config = dict(
    num_hidden_layers=12,
    hidden_size=224,
    n_experts=128,
    experts_per_token=4,
    d_expert=64,
    d_shared_expert=0,
    hidden_act='swiglu',
    moe_layers=[2, 3, 4, 5, 6, 7, 8, 9, 10, 11],
    router_score='softmax',
    normalize_top_k=True,
    routed_scale=1.0,
    balance_loss=0.00369,
    balance_bias=False,
    init_std_router=0.0119,
    lr_router=0.000925,
    vocab_size=4096,
    norm='layernorm',
    norm_eps=1e-06,
    tie_word_embeddings=False,
    optimizer='soap_variant',
    learning_rate=0.00292,
    beta1=0.95,
    beta2=0.99,
    batch_tokens=[65536, 131072, 262144],
    max_seq_len=256,
    train_tokens=518100000,
    max_steps=3633,
    dataset='wikipedia_en',
)
Below are experts of layer 5 (counted from 0) of a mixture-of-experts language model. Rows are named router (the router's row for the expert), gate (a neuron's input weights, with its number), up (a neuron's input weights, with its number), down (a neuron's output weights, with its number) and show model dimensions 112-223. Each number is 128 + 32 x the weight over its row's rms, rounded and kept within 0 to 255.
Before each expert's rows: "comes after" lists some tokens at least twice as common just before its tokens as in all text; "gets" lists some tokens that make up at least twice as much of what it gets as of all text. This comes from a sample of Wikipedia text that the model never trained on. Tokens count by the router's weight.

# expert 7
comes after: "\n", "|", "-", "\n ", " He", " Win"
gets: "-", " |", ":", "|", " He", " he"
router [138 134 114  95 132 143 127 106  72 135 100 141 141  65 178 129  48 179 110  93  84 103 155 157 109 177 151 129 170 131 108  86  79 133 153 146  87 187 116 119  93 144 151 110 134 152 175 152 203 114 141  95 164 137 103 177 104 123 112  87 117 157  62  79  71 101 120  95 146  79 147 184 152 211 166  79 178 180 139 176 119 184 105 123 178 140 192 115 170 113 164 127 102  92 114 136 184 139 141  80 119 172  80 102 141  88  90 131 122  75 143 114]
gate0 [141 130 153  69 183 147 112 132 106 139 149 102 129 152 167  96 102 130 134 120 148 181 142  83 130 196 171 112 170 126 129 132  91 143 119 149  96  83 184 146  92 124 115 142 174 190 162 127 111 116 138 172 119 148 151 199 133 116 157 139 155 135 162 129  91 107  98 101  86  62 110 111  87 137 126 143  49  84 156 194 105 118  64 150 105  85  96  93 144  82 128 126 121 132 144 127 136 130 119 138 131 138 140 144 138 169 189 129 177  60 153 138]
up0 [147  98 123 136 191  63 213 113 143 121  92 104  81 169  49 169 108 146 111 119  69  94  91 100  84  56  85  83 123 160 139 163 136  96 114 109 128  62 169 127 122 167 171 167 128  90 133 159  94 115 104 138 107 131  68  93  88 132 187  94 197 102 144  65 190 148 115 146 104 112 136 152 141 124 111 162 147 150 111  98 142 118  94 158 121 170 112 146  90  87 117 122  90 105 129  96 171 189 132 146 156 120 110 126  95 134  65 155 124 112 128 130]
down0 [145 103 145 161 152 162 140  94  91 147 163 153 144  74 178  72 147 132 124 178 138 138  70 141 167 131 137 139 143 152 159  98 145 154  83 155 120 129 104 137 166 117 132  81  76  60 190 114  90 168 136 111 106 166  99 147 125  82  86 134  74 125 145 116 125  64 100 102 147 127 144 181 117  55 102  62 107 159 128 145 101 160 170 192  86 127 169 137 152  97 159 158 134 109 141 195 131  89  94 147 139 134 153 124 122 135 119 172  90 127 102 105]
gate1 [ 60 138 169  66 170 122 178 172 159 111 126 133 120  51  87  63 177 112 137 139 162 153 161 152 142 124  78  66 147  55 129 158 101 143 176 169 152 100 143 163 166  99 122 150 107 135 117 118 110 101 102  98 158 142 125 152 141 152  80 115 145 143 102 109 131 131 142 180 120  94  93 136 131 120 145 129 162 152 134 183 129  79 141 148 166 141  91 116 163 119  92 153  89 134 200 110 160 132  93 149 116 120 132 136 129 101 111 114 129 105 138 115]
up1 [ 54 145 118  81 133  96 112 125 121 112 113 150 197  76 105  97 126  86 208 138 124 131 156 163  98  98 125  62 149  73 122 147 143 115 170 150 120 100 108 145 147  97 127  64 146 111  92 154 101  97 126 143 137  93 107 106 144 132 103 171  82  98 139 158  89 138 134 134 171  89 169 177 169 168 133 122 147 114  99 209 122 101  75  83  97 185 105 100 159  66  75  79 122 140 144 152 156 158 138 106 106 148 150 117 139 111 149 136 129 130 108 140]
down1 [194  81 101 173 121 116 179 102 100 164 112  88 149 114  99 154 212 108  61  96 120 137 154 135 117 106 165 192 133 108 110  93 106  92 143 160 148 123 123 125  55 163 134  83 101 152 156 124 167  89 133 149 237 131 151  73  72 179 114 137  74 123 132  86 147 102 118 110 160 135 101 152  84 138 141 110 153 142 129 148 124 128 124 105 130 161 140 124 171 132 113 132  90 115 207 147 125 171 170 137 132 169 147 115 101 117  76 152 125 110 178 122]
gate2 [120 130 164 146 126 179 137 111 130  97 156 106 150 108 176 127 177 126  68 100 136 150 125 129 146 136  86  69 127  76 210 146 200 139 105 127 104 130  95 149 159 117 130 197 138 156 140  80 143 153 123 104 154  62 134 175 104 129  74 154 108 142 160 128 102 155 105 146 124 136 132  67 105 127 115 105 139  89 136  82 125 128 120 136 124  76  95 186  80 193  89 102 148 153  83 122 117 138 132  63  81  62 113 117 107  92 106  87 132 181 148  83]
up2 [ 95 158 159 146 119 110 166 143 132 141 134 144 164  81  51  80 141 164  73  90 131 120 125 190  92 137 114  83 141 122 126 127 115 133 143 130  79 120  92 126 147  87 166 191 185 112 141 109 141 121 112 131 193 111  92 175 142 101 103 102  95 135 127 137  52 151 157 147 115 136 159 152 168 135 185 112 131 115 135 121  94 139 111 100 143 110 143 167 152 136  78 109 164 115 137 115  73 118 141  74 121 130  89 102 130 185 136 154 113 117  93 111]
down2 [147 127 132 101 107 165 119 108 159 127 183 100 147 137  89 115 153 146  91 143 116  49 111 160 138  86 171  96 164  83 138 144  85 110 159 158  73 128  58 173 160 154 135  57 125 148 190 105 121 162 138 101 169 117 119 148 146 125 156 162 172  64 143 157 130  60 108 127 137 133 142 117 116 167 199 133  91 117  97 156 178  81 118 131 135 117 118 173 143 141 120 166 150 142 187 164  70 127 103 169  63 109 110 112 133 181 170 170  60 127  89 107]
gate3 [138 123  65 152 127 190 159 103 119 118  94 184 141 158 116 121 115 119  81 202  43 159  75 115 110 138 127 120 110 140 115 150 175 176 166 126  81 115 186 105 117 107 148  72 176  81 137 173 104 129 135 107 163  97 140 107 156 119 101  57 168 101 171 195 116 139 144 142  78 213 127 163 172 170 128 154 105 137 137  84 121 133 172 175  84 123 124 189  57 179 122 120 169 127 165 129  81 144 115  70 116 130 107 106 157  91  58  96 167 142 167 173]
up3 [150 115 127 141 159 141  73 149 103 113 122 178 103  94 116  96 164 116  70 165 115 141 133 132 122 100 124  95 113 140 130 119 141 188 194 145 145 116 167 151 163  35 117 105 151  75 144 109 125 108 182 104 171 126 239 150 131 144 123  90 165  93 169 190 111 112  99 118 148 122 100 136 114 157 136 115 101  91 136 139  92 102 153 141 105 109 144 139 164 104 130 120 131 148 153 105 100 102 179 110 122 110  97 140  94 138  96 157 142 115 174 110]
down3 [165 149  98 155  77 129 182 127 129 131 142 132 132 141 140 139 103 186  90 158 120 105 156  92 162  88 200 122  94 118 155 143 110 171 119 129 117 176 151 131 133 128 168 126  97  83 119  73  88 204  97 100 183 152 194  80  83 158 118  64 140 132 173 200 188 111 126 116 124 139 173 130 110 122 166 169  77 108  96 125  87 120 145  51 106  94 105 100 111  93 111 110 138 123  88 129 114  51 156 136 105 129 101 144  87 168 117 101 184 149 149 118]
gate4 [145 124   9 125 110  91 140 119 106  80 141 138 153 155 136 138  74  47 144 138 161  67 197 138 120  84 116 116 224 110 131 111 107 135 133 108 168 112 108 152 140 124 104 133 120 127 140 155 157 126 117  93 145  38  91 173 148 158 109 169 118 153 187 107 103 121  82 171 144 149 158 133 185  96 145 134 180 158 134 112 119 104 111  97 157 139 119 136 120  77 126  88 112 122 191 106 154 164  94  82 164 140 122  74 143 103 129  96 185 152 128 108]
up4 [185 140 138 172 173 108 107 119 127 157 145  72 168 129 153 142 178 192 103 137 174 134 103 132 125 165 206 127 135 157  93  62 129  97 163  95 110 141 146 102 154  90 160 170  96 114 124 115 112 153 128 130 178 109 111 132 189 107 140 237 113 161 159 114 112 101 113  95 157 144 107 184 104  54 137 151 136 111 166 137  89 154 120  95 136 107 137  61 111 135 119 165 139 133  75  71  96 118 150  78 136 129 102 158 142 165 126  64 146  78  81  95]
down4 [149 165 122 178 115 180 110 124 169  52  95 130 135 137 131 125 156 149 123 121 164 140 162 146 115  92 127  97 132  97 186 138  97  63 198 117 152 216 111 142 127 147 133 135 156 151 156 103 126 172 122 164 158 114  99  78  66  96 145 129 102 167 104  99 134 116 126 176 126 128 153 110 142  77 119 136 169 125  91 103 173 140 158 143 122 186 127 111  98 137 149 182  61 177 150 103 114 118  90 124 105 169 100 139 112  95 176 137 127 112 186 148]
gate5 [ 97 130 163 174 191  56 118 136 136  92 156 118  96 139 164 114 112 132 102 155 180 112 161 107 199  87  86  87  81  99 115 149 124 118  78 117  92 126 146 129  75  67 117 103 133 141 162 170 106 138 130 106 143  98  83 167 148 104 142  95 151 104 120 133 166 201  63 192  90 101 119 145 139 170 126 147 140 127 158 111 136 131 133 104 152 153  98 119 114 146 171  70  84 195 109  96  87 114 142 117 115 122 130  53 213 147 118  63 120 168 145  73]
up5 [140 146 142  86 106 170 115 152 169 137 126 153 169  85 117 114 107 103 139 105 158 167  69 179  79 155  88 127 165  55 112 166 112 160 162 156 118 142  76 136 120 213 148 126 125 188 157  96 182 167 132 169  72 113 104 125 127 105 128 160  78 198 107  94 111 103 133 100 197 124 185 142  64 103 132 160 150 133 116 142 129  60 107 163 118  80 120 171 132 103 142 117 169 116 135 171 114 111  68 137 106 103 142 142  61 105 111 139 117 145 142  98]
down5 [122 192 130 162 135 168 166 152  95 137  69 151 134  81 112 140 131 140 130 134 136 116 145 165 140 186 144 122 102 124 126  82 112 140 186 123  57 130 155  71 100 169 149 152 168 138 153  71 150 129 132 145  39 134 141 102 135 103 139 123  66 176 155 121 132  80 192 150 132 181 131 140 144 111 205 112 101 152 114  61 135 119 105 134 147 130 142 142 141 118 121  96 157 118 107 119 103  97 118  93  92 129 135  88 155 142 159 127 149 125 205 140]

# expert 69
comes after: " a", " the", " H", " A", " U", " W"
gets: " a", " ", " part", " I", "ord", " un"
router [ 37 149 128 100 142 132 111  76  97 121  65 113  71 159  95 112 136  82 149 135 106 139 144 151  91 136 157 145 152 121 100 122 107 163  97 167 109 115 159 164 178 133 173 178  85 172 114 103 121 124 152 114 124 135 130  98 192  95 123 144 190  85 142 168 117 133 138  98 126 161  92 124 147 149 117 164 111 199 162 107  60 127 133 159 147 147 120 133 126 117  93 138 122  57 166 171 140 112 164 171 171 119  98  83  63 147 108 111  93 117 146 127]
gate0 [100 150 141 107 105 173 158 114 172 113 109  96 123 168 148 109  99  89 157 112  99  77 174 173  86 118 132 150  40 170 111 131 130 145 129 124 118 133 112 142 109 129 153 146 115 138  72 126 157 114 119  98 149 106 124 163 192 123  89 165 144 128 182 128 156  89 173 131 139 118  95 145 138 128 124 113 177 150 132  87  93 109 156 123 198 119 129  99 128 125 178 143 169  76  93 132 185 107 148  95 106  87 101 154 104 159 102  78 121 161 148 122]
up0 [ 92  86 109 151 127 122 128 117 107 133 115 145 146 117  92 134 142 179 169 152  52 133  90 119 129 188 130 113 172 154 203 123 164 151 101  95 104  80 101 144  91  77 122 134 125 100 112 134 190 127 149  78 148 160  53 179 102 146  62 139  79 139 126  92  94 181  80 148 149 126 120 120 167 149 155 112 113 137 102 129 104 163 109 142  65 159 200 139 119 164 194 158 147 126 149 141 108 123  85 124 158 125 114 138 151 176  95 154 135 105 118 132]
down0 [117 143  31 152 191 135 140 100  96 129 144 160  59 119  97 155 104 137 147 121 113  94 153 155 141 178 125 135 153 107 165 148 115 166 196  98 148 221  76 138 143 114 144 101 142 171  84 203 155 102 157 119 127 178 140  85 158 116  71 145 128 155 148 144  93 148 137 152 114  73  95 133 139 152  71 104 138 150  82  96 111 110 109 117  86  98 190 190 137 190 144 151 129 149 153 134 134 143 127 156 127 103 159  64 152  98 134 113  92 141  99 151]
gate1 [119  45 105 185 101 165  83  83 130  84 113 138 120 124 122 115 129 146 119 169 121 128 107  90 113  94 129 155 132 126  72  64 118  82  67  82 144 199 163 152 106 169 175  58 101 116 152 123 107 171  89 132 109 132 154 113 103 165 103  58 163  93 133 133 140 187  35 185 116 147 138 170 156 129 164 153  59 133 127  97 165 120 153 106 185 114 132 166 122  92  94 127 131 152  76 111 151 109 131 167 117  94 178 150  98  55 130 138 164  84 130  80]
up1 [ 84  71  84 166 158 175 164 110 120 128 105 100  85 166  86 123  90 117  95 160 156 119  96 122 123 100 132 159 136  98 122 114 166  96  54 120 150 152 174 128 142 117 195 131  71 131 118  97  90 133  91 144  84 104 173 124 105 173  55  60 147  77 166 145 122 176  65 156 159 128 132 131 121 124 116 171 122 147 121 133 162 107  81 136 185 133  63 182 175  73  84 172 117 113  72 194 166 127 101 169 132 112 173 114 114  84 141 140 181 128  87  87]
down1 [155 108 117 117 135 169 156 131 126 184 139 165 113 132  84  85  91 163 139 125  98 103 118 149 156 158 138 149 180 135  73  65 172  97 107 135 135 199  98 158 154  95 141  60  71 127 122 112 161 158  98 152 151  86  53 160 138 134 103 204 148 112 133  95 146 132 148 147 115 171 185 116 123 152 110  80 130 104 127 177 116  84 108 164 144  68  93 126 122 112 102 125 147  98 131 120 156 135  81 209 180 108 145 137  97  80 124 155 112 168 144 148]
gate2 [110 146  93 127 161  75 126 120 161 134 185 102 153 114  64 124 162 153  92  73 127 128 109 122 156 141  95 116 108 132 114  93  62 116 109 114 124 136 154 137 125 104 120 172 145 149 187  98 117 153 121 135 189  88 176 136  97 156 104 133 193  93 176 144 136 129  98 126 137 143 131 120 113 128 141  50 148  76 108 138 118 129 135 112 136 125 107 175 118 152  93 105 151 150 136  84  81 122 113  88 118 102  70 158 169  95 120 142 111  88 171 167]
up2 [143 132 159 136 134 163  83 132 133 136  77 117 205 171 128 111 156 158 128 173 164  94 114 134  40  97 117 128 135 125 136 150 181 140 132 148 123  96  98 144 145 195  88 123 117  69 119 168 127  98 129 118 154 191  95 105 135 138 196 128 123 149 129  21 153 133 140 153 121  42 126 192 191 139 122 141  40  97 129 119 126 168 106 150 140 141 171 105 117 128 115 133 157 108 102 184 140 112 140 140  88 151 122 151  81 141 165 107 159 125 146 111]
down2 [164 113 144 122  97 173 157 151 143  93  54 173 190 195 133 140 187 110 101  43  67 131  90 157 135 135 126  77 146 136  95 123 156 194 155  96 151  88 100 135 171 119 116 136 117 126 101 116 111 113 112  88  58 122 115 167 159 105 101 188  94 154 136 173 140 116 192  64 129  92 146 150 100 105 100 162 200 152 123 112 129 125 134 213 130  72 130 139  92  84 154 146 122 100 102 134  99 112 186 137 143 108 108 137 180 116 177 146 180 126 172 131]
gate3 [ 99  68 163 152 117 129 181 147 145 103  96 160 128 110 153 107 132 120 104 113 176 133 154 114 108 126 137  90  69 129 131 137 158 114 135 142  77 121 160 136 150  69 100 130 116 177 134 142 142 159 144 101 162 135  98 162 134 146 112 116 188 103 143 141 106 187 119  88 143  76 120 145 148 165 159  62 160 141 119 121  96 115 121 126 133 148  77 104  56 187 137  68  76 131 129  76 108  86  74 130 171 136 111  88 148 133 103  99 140  75  91  98]
up3 [140 143 150 152 101 143  92 125 135 130 151 132 145 183 173 169 150  71 160 156 129 142 127  95 160 101  83 128  94 118 217 145 126 153 143 119 182 130 126 138  71 120 145  89 140  43  86  84 126  92  96 144 104 149 150 139 107 143 169 119  96 131  89 142 163  97 132 175 113 165 136 141 135 110  75 163 141 148 126 120 131 139 132 139 112  94 112  93 120 178 143  95 155 102 148 137  93 151 132 107  93 101 138 164 125 108  90  97 134 208 100 107]
down3 [179 204 103 105 161  99  69 129   0 125 182 132 135 134 155 143  81 102 125 104 129  74  83 163 130  91  84 138 104 128 116 113  99 148 142 131  97 111 121 134 109 145 129 113 146 148 104 186 171 118 157 206 122 128 136  96 121 113 185 133 113 149 193 157 123 120 130 163 140 152  92 145 150 143 123 123 198 121 166 115 185 164 153 140 137 122  63  88 101 128 144 128 166  70 174 129  47 175 149 160 170 162 135  62 169 131  86 124 103 136 139 189]
gate4 [108 121 163 111  99 112 127 116 197  48 105 142 145 110 147 147 133 140  81 162 223 135  99  93 114 136 154  81 175 164  64 132 116  42 176 119 137 105 177 160 103 115 152 114 122 123 125 176 108 100 116 149 111 166 114 111 136 123 136 135 159 106  70 150 100 137 120  67 129 183 120 156 118 128  98 123  98 117 110  67  99 153 153 143 150  61 102 178 109  99  76  86  87 173 128 140 118 115  99 115 156 144 133 127 131 146 131 161 152 103 108 109]
up4 [106 152 186 113  94 117 117 153  95 112 148 165  96 127 103 124 109 104 130 198 134 207 139 149 144  86 189  96 138 172 128 119 143  82 159 119 119 103 123 187 135  71 163 102 178 162 181 198  92 161 139 118  70  80  87 152 158 100 117 113  95 137 130 174 123 144 124  90 139 124  97 181 110 126 110  68 149 145 130  57  61 137 146 185 131  79 146 148 133 126 101  97 121 108 141 140 123 166  78 141  96 104 187  91 114 126 155 115 118 142 102 133]
down4 [103 123 131 118 121 141 131 135 142 161 115  58 158  79 178  89 111 114 118 125 143 121 132 103  53 156 189 159 148 108 155 101 122  78 185 142 124 121 153 110 235 145 189 103 112 163 174 181 127 134 102 133 102 159 147 142 153 108 171 105 146 119  97 158 108 130 125 165  92  76 142 145 121  68  82 138  70 143 183 153 129 184  81 149 207 157 106 116  87 102 145  99 132 178 114 166  62 109 115  92 172 120 166 123 168 122 127 130 120 129 169 131]
gate5 [144 104 172 101 138 112 143  51 140 103 116 150 104 106 127 109  77 136 143  61 172 175 130 127  64 116 130 141 144 112 163 108 144 143  86  84 119 101 119 113 105 128 162 105  62 106 117 153  77 109 168 123 127 134 168 185  83 212  73 115 136 118 173 134 137 157 127 102 197 176  52 120 164 122 109 166  99 145 129 150  98 131  96 173 131 120  95 161 139 103 148 158 100 134 116  99 107  92 120 153 122 103 123 188 115 134  68 104 130  42 140 115]
up5 [178 138 131  88 113 144 154 211  82 126 160 172 146 144 150 109 141 152 181 154 119 134  94 137 174 141  96 118  90 106  93 131  86 114 147 145 142 144 162 176 147  77 103 167 169 139 108 121 211 116 104 184  93  98 112 109 145 100 116 174 141 155  56 103  77  88 127 157  15  50 139 141 153  98 142 135 119 105  84 145 119 160 165 187 156  77 128 130 147 160 164 112 140 110 145 132  50 150 110 134 130 134 106  88 108 138 145  75 113 176 159 113]
down5 [ 95 184 140 200 151 129  92 177 177 144 232 100 122  94 149  40 131 118 149  82 104 168 148  91  86 144 140 133 120 186 146 172 105 154 101 116 135 169 133 175  87 130 118 101 153 184  68 106 132 134 138 173 185 174  97 111 145 137 120 129  21 192 121  56 169 148 162  96 137 151  76 158  76 102 125 147 140 158 145 101 115 129 132 173 101 124 128  78 110 143 141 117 202  99 171 144 144  78  93  98 112 172 148 123 153 155 112 131 144 138 141 122]

# expert 30
comes after: " of", " in", " to", " for", " at", " as"
gets: " the", " a", " The", " his", " an", "'s"
router [130 159 106 201 115 172  81 114 138 126 145 129 129  73 139  90  72 132 160 120  99  87 112 107 100 174 129 106  88 157  86 133 131  91 121  73 133 118 109  79 112 161 255 157 118 134  99 163  97 107  91 115 134 133 130 124 141 172 160 135 128 160 105 151 112 159 145 108 133 111 103 157 168 150 159 158 124  86 131  95 146 147 156 132 118 126 123 109 108 107  79  91 144 110  97 158  95 168 133 156 110  91 107 119 133 152  75 114 155 102  83 155]
gate0 [179 123 156 154 102 134 117 145 106 114 100  99 119 170 148 133 150 104 144 158 117 107 140 112 111 132 114 184 102 115 112  58 158  80 109 118 108  57  73 137 134 135 133 124  89 162 135 127 105  90 183 149 155 140  85 107 109 125 133 129 156  76 160 129 119 120 118 154  89 163  70 110  91 127  91 141 206 143 174  79 166 153 116 175 121 146 117 190 120 146 134 151 156 116 181  98  78 106 166 100 164 125 127  96 136 124 138 104 113 134 127 127]
up0 [149 129  99 143  67 131 149 135 137  96 114  94 187 133 174 110 160 170 127 163 174 132 131 100  99 143 136 116 138 112 119 140 101 123 163 130 155 155  64 145 204 103  68 113 158  75 132 153 189 144 143 109 126 106  49 105 143 118 131 115  96 110 129 102 158 160 130 148 192 112 154 126 161 157 125  87 118  59 135 140 152 132 179 120 147 136 127 173 164 106 119 162 173 114 128 159 153 116 107 106 168  86 139 129 127  90 120  95 149 120 118 134]
down0 [159 156 150  80 166 168 131 183 105 149 172  99 111 127 108 162 142 160  60  85  73 133 168 152 146 115 138 157  78 108  97 103 128 128 104 169 152 150  98 134 126  85 182 136 107 132 136 133 105  60 119 159 127  91 143 140 120 178 172 107 179 126  93 156 168 189 136  72 166 134 117 100 110  76 110 157 193 119 152  94 134 119  86 178 127 124 147 178 142 152  65  61  78 158 133  81  77 132 133 118 192 151 108  66 110  90 123 139  80 145 147 130]
gate1 [123  87 135 136  97 116 175  77 177 110 238  99 115 152 145 138 161 130 116 127 120 113  90 146 184  95  62 173 130 123 167 136  84 109 107 142 131 195 110 163 118 182 132 101 109 190 155 107 156 153 143 176 128 104 114 106 129 124  77 180 115 143 164 118 123 106  95 118  89  87 173 114  89 107 174  62  90 154 159 172 145 125  87 108 109 130  90 165 172 118 112 126 119 190  93 126 163  67 107 132  67  65 148 145  72 111 135 143 115 117 143 109]
up1 [114 167 150 227 175 174 109 115 156 163 109 121 111 109  88 133 137 140 144 129  90 109 129 109 129 169 105 117  93 156  85 112 191 159  68 157 180 142 175 127 114 146 129  80 112 107 143 142  87 148 130 137 129 164 110  64 194  68 114 145 102 116 127 190 110 183 169 111 142 104 156 132 149 171 152 105 123 166 161 128  92 105 132 156 153 123 116  88 129 111  96 142  78 125 114 187 134 166 148 161  92 158  84  88  96 132 114  93 128  94  74 112]
down1 [152 119 166 179 119 103 157  89  88 117  94 133 117 157 173  94 145 109 129 148 127 167 136 108 131 137 125 159 156  70 124  83 148 111 173  54  98 103 111 129 118 116  93  94 203 131  92 139 125 128 159 133 128 110 118 123  89  81 131 190 141 108 105 130 154 122  76 138  79 187 140 161 169 107 123 176 177 184 139 134 153 105 120 113 149 168  79  97 100 170 122 180  78 156  73 120 128  93 148 141 147 137 185 149 131 129 116 131 161 123 139  70]
gate2 [153 119  58 177  96 120 151 115 121 162 116 169 144 147 109 128  91 101 118 111  99 124 140 100 130  82 173 158 150 167 142  95 137 145 143  66 126 106  65 100 141 146  95 126 116 160  76 130 157 109 212 134 124 162  42 174 121 143 113 140 121 117 141  45  78 121 127 131  85  94 155 118 125 175 141  98 108 159 147 128 138 170 112 170  68 142 178 140 106 145 146 226 100 123  86 140 150  98 126  97 134 138 114 124 159 112 134 162  97 116 167 117]
up2 [141 147 123 118 195 127 192 105  96 143 141 201 131 127  74 117 126  90  91 116 115 114 148  69 165 132 174 171 132 152 126 128 140 120 171  71 142 112 110 119 115 129 124 102 127 173  95 161  99 106 160 110 110 182 127 148 100 147 118 155 115 130 109  95  43 108 138 154 134 109 104  63 134 192 159 144 107 149  90 179  91 140 118 190 127 116 169 119 114 143 146 255  93 103 124 125 106 122 163 101 120 156 101 112 109 167  64 132 125 102 164 100]
down2 [ 96 183 153  94 109 179 169  96 103 189  96 123 151 150 138 115 110 107  94 135 104  85  98 102 119  94 159 151 154 127 124 115 132 140 138 140 167 138 138 110 156 124 118 166 126 103 125 179 120  85 126 112 151 130 172  89 157 166 141 183 115 124  92 126  99 120 192  77 102 125  99 127  86 111 139  72 118 178 122 157  92 178 117 143  98 127 169 112 173 122 124 114 109 122 102  92 106 162 186 143 146 137 120 149 167 105  76  97 157 118 137 169]
gate3 [ 88 131 125  99 119 123 143 118 134 125 113 122 138 166  99 143  61 119 130 107  77 120 171  97 132 100  42  84 138 102 127 157 145 178 188 147 154 161 171 107 145 107 149 201 156 141  55 163 137 109 175 142 186 140  78  90 172 125 136  93 131 145 126 143 126 129 130 148 132 175 146  86 110 101 149 173 116 138  97 141 135  93 108 116 139 107 111 121 103 133 132 119 103 166 140 137 120 157 127 211  80 112 133 154  81 158 106 139 119 104 130 148]
up3 [ 70 116 164 106 132 124 147  87 142 129 131 150 140 188 125 167  65 110 149 136  97 141 126  96 125 111  62  92 152  87 119 127 149 158 199 127 174 171 192 117 159 130  95 186 148 119  85 169 150 106 199 139 181 126 100 104 167 124 151  93 124  84 160  92 159 143 109 141  97 184 109  88 127  92 142 158 127 126 115 151 121  94  80 123 133  87 112 143 101 112 112 123  64 126 124 151 154 168 127 216  80  96 133 155 107 158 131 142 122  88 146 141]
down3 [138 177 145 134  98 141 134  63 175 133 179  89 125 116 110  25 133 138 114 143 169  87 127  73  46  99 122 159 119 168 115 134 110  80 101 141 125 108  39  86 134  86 162 101 122  70 107 156 189 128 145 168 163 138 131  75 100 147 141 124 111 134 156  92 132 175 124 212 110 103 172 150 142  83 154 119 184 160 105  72 127 159  93 166 114 124 127 101 137 135  67 131 127 146 120 124 135 112 133 110 168 126  76 157 125  89 104 129 161 135 124 183]
gate4 [113 144 104  85 152 162 135 115 170 131 143 124 117 151  93 121 168 125 213 182 155 125 136 134 170 111  93 110 100 124 131 184 149 128  99 109 188 159 126 149  85 120 105  76 126  91 123 151 150  96 132  77 113 125 132 101 194 119 172 149 140 146 100 128  93 130 141 177 175 109 128 136 138 190 115 105 122 139 106 163  87 116 143 160 155  70 100 142 154 154 150 165  76  65  85  94 133 183  66 139  98 143 103  69 122 109 160 138 115 151 129  62]
up4 [ 88 130 148 174 146 119 120 136  94 128 171 135  32  96 168 137  26  89  78  86 105 113 133  58  82 142 225 105 151 134 126  61 114 150 143  99  88  92  98 141 118 104 111 127  84 149 162  90 126 140 124 156 135  86 117 139 122 119 146 109  72 103 159 171 131 127 112 111  81 168 145 156 152  62 126 135 128  95 113 110 151 160 145 104 136 203 136 140  63 114  97  89 132 185 151 111  96  94 163 138 163 159 134 180 121 152 147 108 128 107 131 144]
down4 [118  31 150  76 146 120 142 123 143 115 158 162 182  78 132 121 178 139 148 140 150 173 137 150 130  89 136 115 128  85 107 181 114 171 174 168 143 139  90 130 149 124 173  89 146  91 106 175 100 131 121 137 126 156 133  75 165 154  98 118 100  87  90 134 164 113  99  97 159 195 152 106 139 197 100 160 170 113 179  80 126 126  93 160 106  93 133 129 178 182 139 113 131 179 143 131 138 133 181  93  95 114 105  58 136 124 132 167  83 151 133 123]
gate5 [118 125 128  63 117 130  85 149  87 104  82 134 117 120 195 144  66 100 117 138 127 138 126 119 189 156  94 142  81 120 148 152 128 116 161 144 125  94 112 111 107 110 132  87 130 164 155 135 129 149 113 128  69 101 176 169 109 131 163 106 114 121  88 124 142  84 116 139 121 120 124 104 108 131 147 144 181 133 141  99 107  95 152 122 135 145 138  79 147 104 132 120 204 161 174 133 127 157 111 121 133  92 117 127 131  91  90 136  30 131 150  94]
up5 [119 131  88 178 163 129 124 105 155 153 140 110 174 126  62  74 114 150 131 120 116 115 126 106  37 117 130 102 194 133 124 128 109 116  85 131 123 127 199 140 141 118 133 149 118  93  70 132 127  74 103 145 206 133  60 129 157 144 163 176 119  75 175 102 149 141 133 118 126 160 139 158 131 107 152 135 102 148 114 113 152 164  34 136  55  80 115 110 103 172 144 122  84 101 124 105 118 112 109 172 118 139 153 143 140 159 158 144 196 126 101 146]
down5 [ 34 145 136 150 160 133  79 147 162 128 125  74 170 126 128  82 138 124  98 121 148 164 171  97 232 100 202 100 146 120 119 139  88 151 129 130  88 125  89 159 134 102 141 107 166 140 143 168 161 158 139 163 114 110 123 109  87  87 129 119  76 132 130 127 131  82 223 116  80  68  74 213  91 168 172  83 155 165  51 135  91 172 127 112 101 153  51 187 173 154 204 127 122  94 149  85 127  81 135 114 152 117 111 149 154 167 130 148 114 125 162 191]